Weights of a small mixture-of-experts language model, trained from scratch on English Wikipedia: 192 SwiGLU neurons an expert, a variant of SOAP for the experts.
Below are experts of layer 7 (counted from 0) of a mixture-of-experts language model. Rows are named router (the router's row for the expert), gate (a neuron's input weights, with its number), up (a neuron's input weights, with its number), down (a neuron's output weights, with its number) and show model dimensions 160-319. Each number is 50 + 10 x the weight over its row's rms, rounded and kept within 0 to 99.
After each expert's rows: "comes before" lists some tokens at least twice as common just after its tokens as in all text; "gets" lists some tokens that make up at least twice as much of what it gets as of all text. This comes from a sample of Wikipedia text that the model never trained on. Tokens count by the router's weight.

# expert 8
router:54 63 59 57 43 64 47 48 41 40 27 51 60 54 50 44 63 55 46 59 59 46 51 48 70 43 47 50 51 54 54 44 45 61 66 32 71 61 48 34 36 45 43 46 45 38 36 38 55 53 44 73 45 39 57 60 49 52 38 31 49 54 35 54 68 38 44 54 32 52 34 56 68 32 39 52 53 56 49 53 42 49 34 57 56 56 52 45 66 58 71 52 32 55 49 50 39 37 31 32 59 44 52 48 33 43 45 39 61 53 39 51 76 44 41 51 68 39 38 50 63 34 47 48 41 63 57 46 45 42 60 57 67 38 48 46 52 45 62 41 51 37 67 45 59 35 72 49 64 38 52 56 59 55 48 37 34 37 61 33
gate0:44 63 58 54 45 43 58 63 70 48 45 74 32 52 47 43 44 56 38 55 36 44 43 42 42 59 54 51 39 63 38 43 40 51 51 48 63 52 59 37 38 50 54 49 56 43 59 29 55 47 58 41 51 34 46 54 55 73 65 34 62 64 51 53 37 47 44 54 59 63 57 51 49 41 48 47 65 42 38 55 32 46 38 51 59 58 37 58 63 52 48 42 44 47 57 67 54 61 57 48 56 46 57 35 52 73 41 62 52 51 31 53 62 64 55 53 39 38 23 43 54 62 56 56 49 62 51 45 51 46 60 39 44 52 43 55 45 53 62 60 44 37 54 50 46 59 64 60 57 72 42 68 50 57 45 47 40 53 48 56
up0:65 46 52 46 50 48 41 33 50 39 53 46 62 55 56 42 46 59 46 57 41 37 48 63 47 61 70 59 39 48 49 60 39 57 52 50 50 60 50 39 69 55 56 40 40 34 57 32 59 52 35 42 34 55 53 57 53 69 57 31 35 49 41 62 61 33 46 58 53 48 52 56 62 42 50 53 46 46 47 52 54 58 47 51 39 57 56 50 53 44 37 59 40 39 40 61 69 59 61 43 54 40 45 72 58 55 48 42 43 54 33 52 54 48 56 51 55 36 41 51 40 71 45 42 61 57 40 48 66 60 47 56 49 54 23 68 38 45 54 62 36 51 51 36 47 27 51 56 52 38 68 41 40 43 53 64 44 48 53 35
down0:43 53 44 52 51 74 34 61 62 51 45 65 29 48 51 49 53 43 45 40 57 57 40 30 61 52 43 59 39 53 56 44 56 43 40 46 55 44 41 53 55 60 31 57 44 46 51 50 59 61 49 41 68 49 53 61 43 40 68 51 47 57 64 48 48 53 62 43 63 45 44 45 54 55 39 56 51 49 61 48 36 51 47 52 71 38 58 67 37 58 54 57 51 66 62 30 31 40 52 43 37 54 58 41 65 41 50 51 48 56 43 50 41 51 42 33 48 52 52 64 40 39 44 43 61 33 50 53 59 39 50 39 51 18 50 39 54 56 50 52 47 25 45 49 46 61 66 45 72 56 48 41 47 63 57 68 60 40 55 59
comes before: "|", "-", "\n", "==", "===", "The"
gets: "\n", "|", "\"."

# expert 10
router:40 43 54 40 43 40 50 21 54 56 38 52 60 43 36 51 48 53 55 39 64 48 33 51 65 40 53 54 72 60 33 43 48 54 71 37 41 43 54 58 49 41 50 52 37 47 44 67 63 81 52 53 65 45 57 53 60 44 37 38 48 49 43 61 27 41 30 30 35 45 63 60 66 44 41 40 51 62 62 55 51 57 46 58 48 75 47 49 46 34 58 50 46 57 48 62 38 48 37 59 47 50 43 49 51 48 61 51 59 45 55 40 61 43 53 55 61 43 49 48 63 42 59 39 50 54 38 52 40 53 50 33 63 57 43 62 58 42 46 41 44 54 57 43 49 48 73 44 45 52 42 36 42 57 42 39 43 40 45 41
gate0:54 45 40 55 52 33 25 54 54 42 54 50 36 50 60 54 43 43 71 51 69 41 42 49 53 64 54 64 42 52 35 48 30 53 41 57 38 57 34 47 59 58 43 45 51 52 52 54 64 66 47 60 56 48 45 59 53 34 53 46 45 51 42 59 49 66 53 68 54 40 50 52 53 63 49 59 46 61 22 57 38 33 56 36 53 70 53 28 27 63 55 48 52 48 60 50 58 57 40 63 36 30 48 59 62 36 60 43 34 59 44 54 61 46 69 52 36 58 57 45 58 58 52 46 52 67 33 47 67 64 46 44 48 47 51 45 55 40 45 42 56 37 33 70 45 43 45 59 42 44 58 53 57 51 60 54 43 74 49 43
up0:40 69 61 47 42 48 42 57 50 39 51 41 37 63 47 58 58 42 28 54 32 66 56 60 42 56 45 61 67 54 53 37 63 53 42 22 75 46 87 48 38 57 53 43 56 42 55 51 36 52 72 44 62 59 62 49 56 61 28 48 64 32 53 53 56 47 58 24 44 54 53 45 31 43 56 41 56 39 83 46 56 45 47 60 46 40 51 75 55 57 60 56 51 46 52 50 45 44 37 50 67 79 47 52 49 53 38 58 45 49 54 43 59 35 47 54 43 60 43 48 53 49 56 63 39 56 76 52 40 42 57 49 47 41 55 48 30 56 56 45 42 58 59 29 55 58 38 43 49 52 39 35 38 49 53 52 58 34 58 57
down0:45 51 51 54 51 59 39 40 29 69 39 47 53 35 49 46 31 59 49 39 40 59 43 41 45 31 51 51 65 73 29 50 58 45 48 44 48 53 45 56 45 53 49 65 50 53 52 60 36 59 38 39 48 34 41 52 34 56 56 51 39 58 61 49 42 74 56 56 54 34 48 45 56 36 43 45 31 55 39 58 47 43 71 48 49 44 57 48 41 40 56 46 35 53 54 50 51 45 47 53 63 53 50 43 41 35 56 63 59 69 24 45 74 42 62 34 41 66 44 76 58 53 51 51 40 55 50 58 42 60 60 39 55 56 49 55 47 60 52 56 48 47 40 60 60 59 65 49 53 43 44 54 53 31 38 49 49 54 40 52
comes before: "\n", "The", "|", "-", "In", "A"
gets: "\n", "==", "===", " ==", " \"", " ==="

# expert 28
router:39 42 46 49 52 52 59 36 45 36 40 50 61 45 47 52 57 30 68 61 64 40 66 38 45 51 39 58 47 64 65 41 34 49 61 42 44 33 60 42 53 48 44 41 48 56 38 28 44 58 39 54 60 45 56 61 38 54 58 42 46 59 42 49 47 32 29 51 53 45 56 54 45 51 72 57 40 53 67 78 50 50 69 43 65 37 43 58 48 48 53 59 46 56 62 43 60 47 46 48 58 55 42 54 43 56 48 49 33 71 59 41 67 43 63 56 73 27 60 60 48 37 54 59 51 60 57 50 35 46 52 55 38 49 27 41 44 33 46 41 46 53 70 60 45 37 50 54 53 51 49 40 36 68 44 40 36 36 41 45
gate0:55 42 63 52 52 53 43 44 62 67 57 58 45 30 47 71 52 50 71 48 56 54 68 56 65 33 45 39 29 68 48 51 41 42 62 45 43 51 31 45 45 33 57 47 33 50 61 50 55 64 53 46 32 53 56 59 53 47 50 53 35 46 47 51 34 62 34 53 45 51 56 54 55 76 67 41 50 55 44 47 76 55 52 55 64 47 48 40 41 52 46 45 42 59 52 46 62 49 52 47 54 39 39 41 46 55 57 61 59 58 41 52 53 46 51 43 39 46 65 70 51 53 61 48 49 22 45 37 46 58 44 71 41 30 45 47 55 53 53 56 45 56 30 53 52 61 41 46 62 45 40 45 50 45 53 40 47 41 35 55
up0:53 43 47 46 61 60 65 38 48 50 42 57 61 20 50 45 48 62 51 36 59 44 48 48 44 56 42 56 46 68 54 41 47 40 51 52 58 49 69 43 49 45 52 50 61 51 43 35 38 58 53 46 42 52 53 56 53 58 37 46 68 56 50 49 54 64 41 50 51 55 66 50 54 59 40 56 51 28 43 58 47 31 66 46 40 41 55 64 45 54 57 69 52 29 52 39 39 45 43 48 57 45 47 44 54 45 52 51 63 48 41 52 39 45 52 64 53 67 42 20 41 61 66 45 54 61 59 64 30 53 42 50 63 56 48 66 46 56 63 44 47 53 65 42 37 70 54 49 49 56 57 38 39 54 61 39 42 36 58 51
down0:57 57 40 44 49 46 48 46 35 60 42 49 56 55 49 41 61 58 26 50 60 60 45 53 50 37 57 35 57 70 53 31 57 36 45 40 47 59 38 58 48 55 58 49 45 53 53 47 52 44 53 42 44 39 47 47 53 61 51 64 48 43 43 50 43 32 66 48 45 66 55 51 53 51 48 45 43 46 19 36 62 49 66 70 41 45 49 34 68 36 62 49 29 50 49 52 47 36 41 64 71 32 44 66 57 39 40 52 52 50 65 54 51 45 41 51 57 38 61 52 54 47 52 54 39 34 65 39 59 59 41 44 54 33 49 66 43 50 57 64 40 51 35 85 61 60 57 43 57 64 46 59 57 49 64 29 59 58 57 55
comes before: "-", "\n", "=", "|", " Born", " Coordinates"
gets: "\n", "-", "|", " =", " •", " States"

# expert 47
router:31 53 37 40 61 58 66 59 66 60 42 61 54 46 46 39 28 44 71 52 60 49 47 41 62 46 57 36 67 61 60 37 63 52 68 63 50 60 59 38 58 51 32 56 45 43 53 74 59 36 45 74 40 72 60 57 46 64 53 24 52 44 57 55 45 41 37 33 51 44 46 45 72 51 44 54 40 40 43 34 47 52 65 35 49 53 37 58 50 57 49 41 45 29 52 49 22 43 37 62 66 62 41 53 56 49 45 55 44 58 56 51 57 48 55 32 46 48 44 55 47 34 68 59 55 54 43 52 54 54 65 37 50 42 44 45 51 46 70 51 44 51 33 51 54 40 41 44 51 52 35 66 76 64 49 53 52 50 62 53
gate2:49 42 47 44 56 54 46 62 44 47 39 31 48 62 62 42 36 36 48 62 43 41 39 54 44 44 54 54 56 59 38 36 48 44 51 59 57 50 31 52 51 46 50 48 44 54 42 40 54 55 38 50 34 66 57 48 30 55 52 40 41 37 47 65 53 41 64 63 48 65 47 38 43 48 47 51 33 47 57 48 34 53 58 62 50 52 42 50 43 58 59 56 55 47 63 39 49 53 54 55 58 56 43 52 36 56 60 52 50 67 54 35 40 66 52 23 76 39 49 30 33 37 33 53 55 55 57 43 55 50 43 55 43 49 69 46 44 33 59 40 27 49 56 51 59 64 54 46 31 52 58 59 76 32 39 48 51 60 40 62
up2:56 46 43 54 70 54 30 54 56 57 41 54 46 54 60 48 53 42 59 65 62 54 44 67 32 36 48 59 58 52 43 46 50 57 48 55 40 45 48 51 47 33 48 31 62 49 42 41 58 61 50 45 56 69 61 36 37 57 30 39 59 38 46 70 54 35 52 63 46 55 44 41 48 42 33 22 38 47 66 36 44 53 48 45 50 52 48 44 51 59 70 53 54 28 44 61 46 51 56 51 57 54 54 53 23 52 51 62 38 55 49 30 44 59 46 27 69 35 64 47 24 33 35 61 52 59 53 64 57 63 43 57 59 46 54 67 41 39 57 48 28 50 43 45 65 51 39 47 38 48 68 53 59 48 53 35 44 58 43 59
down2:47 59 57 52 60 53 58 37 47 53 49 60 54 42 53 61 69 62 56 55 37 44 48 50 45 63 47 60 24 43 61 58 35 49 49 56 54 32 61 51 48 50 51 49 73 52 50 40 52 51 50 38 57 39 45 49 72 47 65 76 62 44 44 35 45 47 65 29 36 60 54 37 42 41 26 68 56 47 53 47 37 55 44 56 61 59 55 35 35 55 47 34 58 44 49 54 38 57 59 44 31 38 49 59 69 44 56 59 30 42 57 54 43 40 44 58 40 38 58 67 49 65 61 62 40 55 43 51 45 40 54 58 64 42 31 52 45 52 42 59 37 35 36 47 38 49 53 54 53 51 42 39 34 43 58 47 60 57 42 48
comes before: " ", " \"", " USA", " John", " Al", " D"
gets: " |", ":", "|", "-", "=", " -"

# expert 24
router:58 47 49 60 37 59 48 52 49 53 48 63 63 42 33 37 40 65 62 52 56 39 37 42 61 42 69 47 47 71 43 64 42 60 54 37 57 44 48 48 45 48 56 54 57 63 37 57 58 62 46 46 53 47 57 53 51 55 47 34 48 41 37 42 37 55 57 54 40 41 62 44 58 42 45 52 44 65 48 45 44 37 45 27 34 41 45 65 37 55 61 48 62 43 43 35 56 37 53 49 41 55 52 55 41 58 69 53 37 44 51 47 59 48 46 39 49 46 51 51 59 43 60 30 65 56 63 76 46 67 55 62 68 60 34 41 65 42 55 41 49 48 53 36 59 37 62 45 58 41 51 43 45 57 46 45 49 44 43 39
gate1:49 54 36 61 58 50 64 52 29 46 52 43 46 71 34 31 37 60 59 62 46 71 41 43 48 52 49 46 62 52 57 45 33 59 36 51 68 36 41 49 57 51 51 51 59 34 48 40 51 46 61 57 46 48 33 30 52 62 49 48 52 70 54 34 66 47 45 55 37 45 38 51 58 54 60 50 47 57 50 46 51 61 47 54 48 53 67 72 44 51 62 39 59 49 54 42 44 61 67 39 53 58 35 62 51 58 65 56 34 46 47 51 40 48 34 50 47 40 48 41 40 34 66 46 52 34 52 53 57 56 50 66 48 31 59 57 48 42 49 31 48 53 34 47 32 33 56 77 55 64 47 59 27 56 67 40 37 63 56 51
up1:44 45 69 41 42 57 44 40 65 52 49 63 42 50 69 69 47 41 37 54 50 30 47 53 46 57 53 58 29 53 51 63 68 35 62 58 42 51 66 63 47 42 48 56 64 67 37 47 49 43 44 43 51 49 72 66 51 39 46 47 50 46 48 54 47 58 60 38 60 52 55 48 46 52 37 49 61 46 51 54 46 43 50 44 58 60 37 33 59 55 52 45 32 41 45 60 52 44 41 61 44 48 52 34 65 41 42 38 69 66 58 43 46 54 50 63 45 69 61 57 61 58 44 47 44 49 57 48 39 25 48 41 54 61 35 35 54 54 49 63 55 42 57 67 69 57 53 27 56 50 67 53 63 32 45 62 60 28 49 56
down1:57 44 61 50 60 41 19 40 46 52 52 53 45 57 58 52 46 44 17 52 44 52 43 39 57 39 43 47 56 55 74 48 39 58 47 42 46 44 54 44 32 62 62 38 50 44 58 46 59 48 73 63 35 41 62 60 44 63 31 52 42 69 49 69 37 55 69 40 46 50 48 49 41 63 51 20 44 46 35 53 45 46 60 48 54 55 41 65 55 48 49 44 30 43 54 50 39 46 37 46 46 53 56 58 32 53 69 40 52 64 61 75 63 43 64 58 57 52 47 61 48 44 38 55 45 61 55 41 44 58 42 47 48 37 39 52 61 58 44 55 37 76 51 68 39 49 54 40 60 41 58 59 54 61 45 49 35 56 51 47
comes before: "\n", " The", " He", " In", " It", "=="
gets: ".", "\n", ",", ").", "\".", ".\""

# expert 13
router:64 47 55 53 46 41 73 51 48 53 39 48 40 38 60 46 55 63 60 67 46 46 37 44 49 30 47 42 40 66 45 60 44 39 55 52 53 49 59 45 50 42 46 43 51 52 54 52 54 31 49 57 59 69 43 45 63 63 53 25 65 54 55 36 49 44 32 58 45 34 65 54 48 51 56 43 51 47 60 39 18 57 51 44 37 31 42 47 31 38 58 39 43 53 56 40 30 39 62 47 46 51 59 46 61 61 33 52 39 58 61 39 58 60 49 40 47 28 57 45 57 57 64 51 68 60 60 64 31 64 68 41 68 43 31 39 46 55 54 49 41 57 47 51 61 40 45 51 69 44 63 49 38 51 59 63 54 54 52 45
gate1:54 44 32 46 61 40 49 45 34 38 53 28 77 44 57 52 37 39 58 45 43 50 54 34 48 64 49 54 35 42 64 43 42 43 66 62 44 53 51 48 55 69 50 36 60 42 38 72 44 42 37 39 59 40 47 47 42 49 40 38 40 45 39 48 56 52 61 55 60 53 48 57 36 50 29 55 61 51 47 51 32 52 63 57 44 74 42 43 58 52 36 52 45 52 68 53 39 66 40 34 49 53 57 34 40 37 44 46 45 45 35 51 31 47 51 34 57 58 61 33 31 54 41 41 64 47 64 55 51 53 63 48 67 58 58 61 43 56 49 61 55 50 57 56 51 49 47 55 62 45 44 43 58 41 43 47 60 31 66 40
up1:56 64 68 45 50 46 55 35 66 47 64 52 45 61 33 36 45 47 46 61 51 48 52 63 45 58 46 36 44 43 44 52 57 57 48 50 48 47 64 45 61 51 53 45 39 58 56 54 41 51 57 50 26 60 64 54 49 50 58 58 53 68 55 60 43 53 51 40 60 71 56 43 52 47 68 44 34 55 58 58 63 59 42 26 60 43 56 54 54 45 71 37 40 63 37 44 68 38 58 44 50 57 49 49 46 57 58 59 66 54 47 35 62 42 41 43 52 42 65 51 59 61 55 65 36 52 43 44 50 49 47 45 41 52 35 39 70 51 56 49 57 32 44 41 54 48 51 49 57 56 57 50 46 53 53 55 44 45 23 42
down1:44 57 48 42 49 42 47 53 40 47 44 48 51 58 52 43 51 46 48 48 43 43 53 44 67 45 53 39 52 42 52 53 76 54 53 51 49 38 50 55 50 60 55 46 42 44 53 67 49 34 58 64 47 53 38 49 57 49 57 42 57 38 45 32 45 48 58 35 58 45 38 52 46 58 53 56 59 49 48 51 65 48 34 43 69 31 39 66 63 53 46 46 43 56 48 62 48 47 60 32 58 62 41 46 30 50 63 45 49 47 40 62 55 44 30 31 62 49 35 54 46 60 53 44 39 38 73 42 44 51 56 42 56 51 45 55 59 44 44 57 69 50 58 67 48 49 52 37 50 34 49 32 42 36 52 52 48 70 60 47
comes before: "0", "5", "6", "3", "7", "8"
gets: ".", "0", "3", "5", " .", "6"

# expert 35
router:50 43 57 50 44 47 47 32 41 53 28 32 65 46 56 58 50 48 32 66 38 31 55 60 64 60 39 54 50 60 44 34 49 53 49 38 61 41 29 60 59 52 45 43 33 56 52 58 65 51 48 53 62 54 50 58 73 53 45 41 51 62 40 36 37 64 56 41 38 65 59 55 55 61 37 51 54 64 72 38 43 51 37 47 52 44 30 51 55 66 60 43 44 68 36 64 59 39 43 47 47 60 58 44 49 46 44 30 62 42 39 44 45 54 45 57 50 60 50 54 64 45 49 48 45 59 42 60 47 60 39 50 54 50 61 60 57 56 47 47 42 65 58 38 35 37 48 58 54 42 56 45 57 42 45 37 42 42 57 45
gate0:39 52 49 43 43 41 25 40 47 50 40 41 45 50 59 58 42 44 61 44 57 51 42 53 69 68 47 31 58 63 51 48 44 70 40 62 36 61 57 33 48 45 53 66 46 42 57 54 67 72 50 47 36 49 40 45 46 33 50 63 40 53 56 39 67 59 61 51 55 27 44 59 34 72 52 52 52 46 58 39 37 48 69 57 49 53 46 61 62 51 47 51 62 55 51 47 48 58 66 38 64 58 48 43 52 58 67 59 44 66 47 65 61 50 52 52 56 45 53 45 71 64 55 49 50 60 48 38 61 42 49 16 49 42 49 49 44 54 59 63 50 48 26 45 37 56 41 55 45 65 44 43 44 43 38 49 59 47 60 49
up0:45 43 51 44 67 59 49 52 29 57 64 56 59 37 68 56 63 63 41 59 55 36 48 67 56 43 59 47 52 66 57 55 53 47 57 63 57 33 44 58 24 48 50 58 45 49 45 50 39 56 40 53 49 47 39 34 56 47 38 37 43 28 46 51 54 69 56 66 33 49 39 53 48 32 40 69 44 62 57 37 39 45 43 54 60 43 58 54 36 44 43 35 66 60 60 59 62 43 56 47 39 60 59 49 40 43 36 45 41 48 49 41 63 59 41 38 26 58 58 49 45 49 48 38 41 27 49 38 46 42 34 59 35 42 43 57 44 46 35 47 57 44 45 55 52 48 55 44 62 49 50 39 54 52 59 58 46 51 43 65
down0:48 66 56 40 48 58 41 62 76 60 59 51 48 45 44 44 50 44 49 48 56 54 51 62 54 67 48 46 55 48 53 57 68 67 53 39 45 43 64 60 40 35 63 53 55 51 50 59 33 61 58 48 40 50 29 56 56 34 53 59 54 36 48 57 60 38 60 42 39 69 48 56 51 42 47 48 49 42 34 57 46 55 49 53 61 71 33 43 49 39 54 50 40 52 56 46 58 44 36 31 54 60 65 41 58 58 44 56 39 54 60 41 50 70 61 84 53 47 41 40 35 46 43 59 37 53 45 44 58 61 48 36 43 63 38 45 35 35 64 36 42 59 39 47 58 54 53 40 47 37 52 25 60 48 51 39 57 45 44 59
comes before: " was", " is", "'", " has", " also", " had"
gets: " he", " He", " it", " It", " was", " she"

# expert 46
router:56 69 44 51 56 53 39 66 66 63 50 49 56 53 49 55 39 77 50 66 49 43 50 27 60 29 67 55 59 35 41 42 71 57 42 34 44 49 60 55 50 49 51 66 52 48 47 41 57 75 65 42 46 53 56 62 44 49 45 40 45 58 48 54 47 66 40 53 50 63 53 46 59 53 58 57 52 44 29 37 46 34 39 71 37 57 50 51 49 44 47 56 65 70 33 56 53 48 42 50 56 42 54 69 59 44 50 57 70 43 51 35 50 38 52 31 43 59 58 53 45 50 47 60 51 64 39 48 62 51 65 59 65 50 28 44 62 45 42 58 35 56 61 47 61 48 52 41 43 47 49 33 41 54 37 45 51 45 50 46
gate1:42 58 48 39 27 63 54 38 45 38 44 48 54 66 45 67 54 43 51 55 46 49 49 69 53 45 51 51 41 40 44 45 38 44 31 41 66 50 41 45 43 51 39 44 64 53 58 64 53 24 40 56 76 61 46 53 44 43 54 39 48 64 30 48 46 52 29 47 50 35 62 37 52 29 60 56 60 42 52 56 52 49 61 54 36 67 43 53 29 50 36 60 41 64 64 43 51 47 46 53 54 40 48 43 40 60 60 52 53 51 39 60 65 41 54 54 37 49 56 60 53 63 41 50 47 48 59 41 50 42 65 42 54 47 69 46 58 55 40 64 27 59 59 61 40 63 53 41 63 53 49 55 55 67 49 63 53 51 62 64
up1:33 30 67 49 64 48 55 65 56 58 61 61 52 39 44 44 41 42 56 57 42 52 56 35 45 50 50 45 52 58 61 62 61 63 62 53 26 56 54 59 53 54 59 45 39 62 49 53 55 57 18 39 45 48 72 49 63 50 55 48 34 43 66 61 64 49 52 53 36 46 41 70 45 53 52 54 59 41 46 65 63 58 59 53 42 56 68 50 71 54 58 40 62 36 49 49 50 68 42 55 68 43 60 59 51 69 35 62 55 37 59 36 52 31 52 65 46 55 47 30 54 57 71 59 55 52 52 39 53 56 42 62 41 52 29 49 43 54 67 46 66 51 55 55 61 52 37 58 63 44 61 49 58 38 48 21 54 59 39 37
down1:46 60 50 59 51 41 61 47 35 40 51 35 44 62 53 48 61 51 56 64 38 50 66 48 44 47 59 66 42 57 56 46 61 59 72 71 41 41 39 63 65 48 60 51 57 65 50 52 58 57 63 40 51 51 48 46 45 47 61 67 33 30 59 26 52 56 54 39 48 48 42 47 53 54 43 51 39 68 38 47 51 44 43 67 59 46 50 57 50 56 45 51 34 52 45 50 63 40 50 45 62 29 60 43 51 63 59 60 64 59 55 55 44 54 60 49 68 58 45 49 43 55 54 57 60 55 51 49 22 46 36 79 58 50 45 51 55 46 55 50 69 40 54 42 59 46 45 40 37 51 60 44 47 51 34 34 39 65 62 41
comes before: " the", " ", " a", " his", " this", " September"
gets: " in", " the", " on", " at", " from", " In"

# expert 12
router:36 69 52 57 50 51 59 56 48 55 60 48 41 44 42 39 50 41 56 52 67 46 41 51 66 53 35 39 69 53 39 43 64 47 55 34 54 44 64 47 60 38 46 28 36 49 50 49 63 64 45 41 55 59 22 51 60 42 54 53 44 61 35 45 52 48 52 32 36 46 60 44 39 55 43 64 60 62 65 55 43 59 44 47 54 76 51 54 55 37 48 53 45 61 64 44 31 45 59 53 56 59 47 57 51 40 37 57 40 67 48 31 63 50 29 53 55 45 60 49 59 38 66 50 42 37 55 48 34 67 33 46 50 37 44 54 42 50 47 43 46 47 47 53 53 66 40 74 66 49 44 37 57 63 42 57 43 45 41 51
gate0:65 30 45 48 42 48 36 58 47 37 55 68 52 50 60 41 51 55 37 59 46 41 47 58 28 33 51 57 26 57 44 32 39 47 63 31 46 72 62 55 36 56 40 72 41 41 68 34 65 45 56 48 56 48 50 49 38 38 65 55 57 56 55 44 58 37 51 50 53 58 41 66 42 51 54 63 39 55 52 37 51 29 58 57 43 44 44 52 58 58 66 41 59 45 49 46 39 47 55 42 57 58 43 51 57 41 63 33 34 52 33 47 72 49 45 54 44 42 37 63 36 46 28 41 42 52 51 46 45 61 42 74 63 44 39 46 67 55 56 46 48 43 37 50 57 54 30 61 58 52 51 44 52 62 49 42 54 57 47 39
up0:33 70 55 47 60 59 60 41 30 75 39 44 43 63 46 71 54 47 46 34 45 50 42 47 41 50 54 43 60 38 64 69 45 51 52 54 46 39 40 59 61 53 49 39 53 43 52 56 41 51 56 52 48 55 38 59 65 47 29 48 45 54 48 49 39 52 28 48 57 52 55 49 44 48 55 50 59 35 41 53 68 60 42 27 57 58 43 54 39 41 42 52 36 53 41 35 57 44 42 50 52 57 50 44 46 58 36 53 66 72 55 50 43 45 65 61 63 57 61 39 58 37 62 52 55 43 46 58 48 61 54 22 51 49 60 56 33 40 50 48 36 64 48 50 34 49 45 42 48 53 58 48 57 33 47 43 56 37 49 50
down0:49 59 47 59 35 28 58 43 49 49 59 57 67 45 56 49 44 46 48 38 48 54 24 70 60 39 61 49 50 46 41 42 70 57 55 60 51 55 55 39 60 54 63 54 43 52 56 32 50 39 62 56 52 35 66 27 45 71 41 52 49 46 27 43 42 53 36 51 48 50 49 44 42 53 54 44 47 46 45 42 57 39 56 32 45 43 58 62 64 28 56 31 32 43 45 50 37 61 37 51 61 68 67 48 52 46 52 38 50 46 32 51 42 60 50 39 50 53 54 52 63 47 48 44 46 62 54 39 37 49 64 45 64 42 47 76 56 50 58 50 63 43 67 49 39 66 55 52 53 60 56 56 50 60 48 57 54 53 49 56
comes before: "0", "1", "5", "6", "7", "4"
gets: "2", "1", "0", "3", " ", "9"

# expert 11
router:40 41 55 47 63 50 42 34 56 51 46 35 58 70 39 47 44 57 42 58 64 63 67 31 51 28 52 51 62 52 49 36 52 60 37 38 48 55 56 52 47 55 39 48 40 53 62 51 56 42 55 55 48 44 38 55 51 53 41 33 52 43 52 63 52 55 44 61 57 52 43 42 46 53 55 44 45 49 39 50 58 36 63 57 53 62 38 45 33 42 62 52 60 61 30 43 46 53 30 49 66 63 58 62 42 43 42 60 54 65 47 63 45 60 49 36 31 42 61 62 46 36 69 48 44 59 52 76 47 59 55 54 59 57 59 43 55 40 56 61 48 51 62 47 25 40 58 45 52 60 56 53 57 50 39 58 56 40 67 41
gate0:43 56 44 43 23 52 59 57 44 61 62 63 36 47 63 38 47 37 59 32 68 51 48 38 41 45 51 44 54 50 43 42 50 55 58 41 52 40 51 49 41 54 39 61 49 50 57 54 52 46 52 81 40 54 49 60 40 51 31 44 59 44 31 50 40 63 41 56 53 42 38 51 60 54 70 51 73 56 46 49 32 62 66 55 54 54 46 53 51 58 37 51 48 54 54 52 53 39 59 53 40 29 45 50 68 57 55 40 52 67 53 54 44 48 48 53 33 50 43 61 36 42 51 57 37 40 38 59 53 52 45 66 53 34 53 30 51 54 49 54 44 50 45 63 52 40 57 60 44 41 43 40 45 53 45 40 31 49 65 65
up0:50 35 44 40 45 50 61 44 56 55 43 39 57 55 61 61 54 49 55 42 52 63 43 73 51 41 53 54 50 49 47 61 44 71 57 50 55 51 60 57 58 65 42 32 42 53 64 49 34 62 45 53 50 50 49 54 50 45 20 33 36 42 53 57 50 38 64 63 55 41 41 54 38 48 59 45 51 56 44 40 67 43 39 48 43 64 70 34 48 55 60 45 60 49 66 52 40 34 44 62 42 46 67 42 57 48 58 51 39 49 64 51 37 41 56 57 55 42 41 60 50 34 54 49 28 60 58 62 56 69 39 52 57 47 53 42 52 42 50 45 42 54 45 47 51 19 43 65 56 40 46 52 62 39 60 46 47 50 38 74
down0:47 38 46 35 50 43 43 51 43 52 43 47 52 65 33 48 69 38 36 59 41 37 43 35 78 48 60 28 37 50 61 55 47 34 49 57 45 25 33 65 44 53 44 53 32 65 41 50 55 54 59 59 47 46 54 61 46 53 57 49 46 53 54 59 51 45 28 46 50 59 39 30 48 36 42 40 48 41 43 42 57 58 47 55 40 67 40 35 51 44 48 36 50 41 37 47 53 49 52 43 49 50 41 54 29 49 38 67 65 45 65 55 56 41 58 46 54 50 41 53 58 49 49 18 40 69 56 42 52 44 50 52 55 54 67 42 51 46 61 55 25 55 53 71 31 48 43 32 45 55 29 58 67 64 67 46 53 56 74 61
comes before: " be", " the", " have", " a", " not", " take"
gets: " to", " and", " the", " would", " or", " be"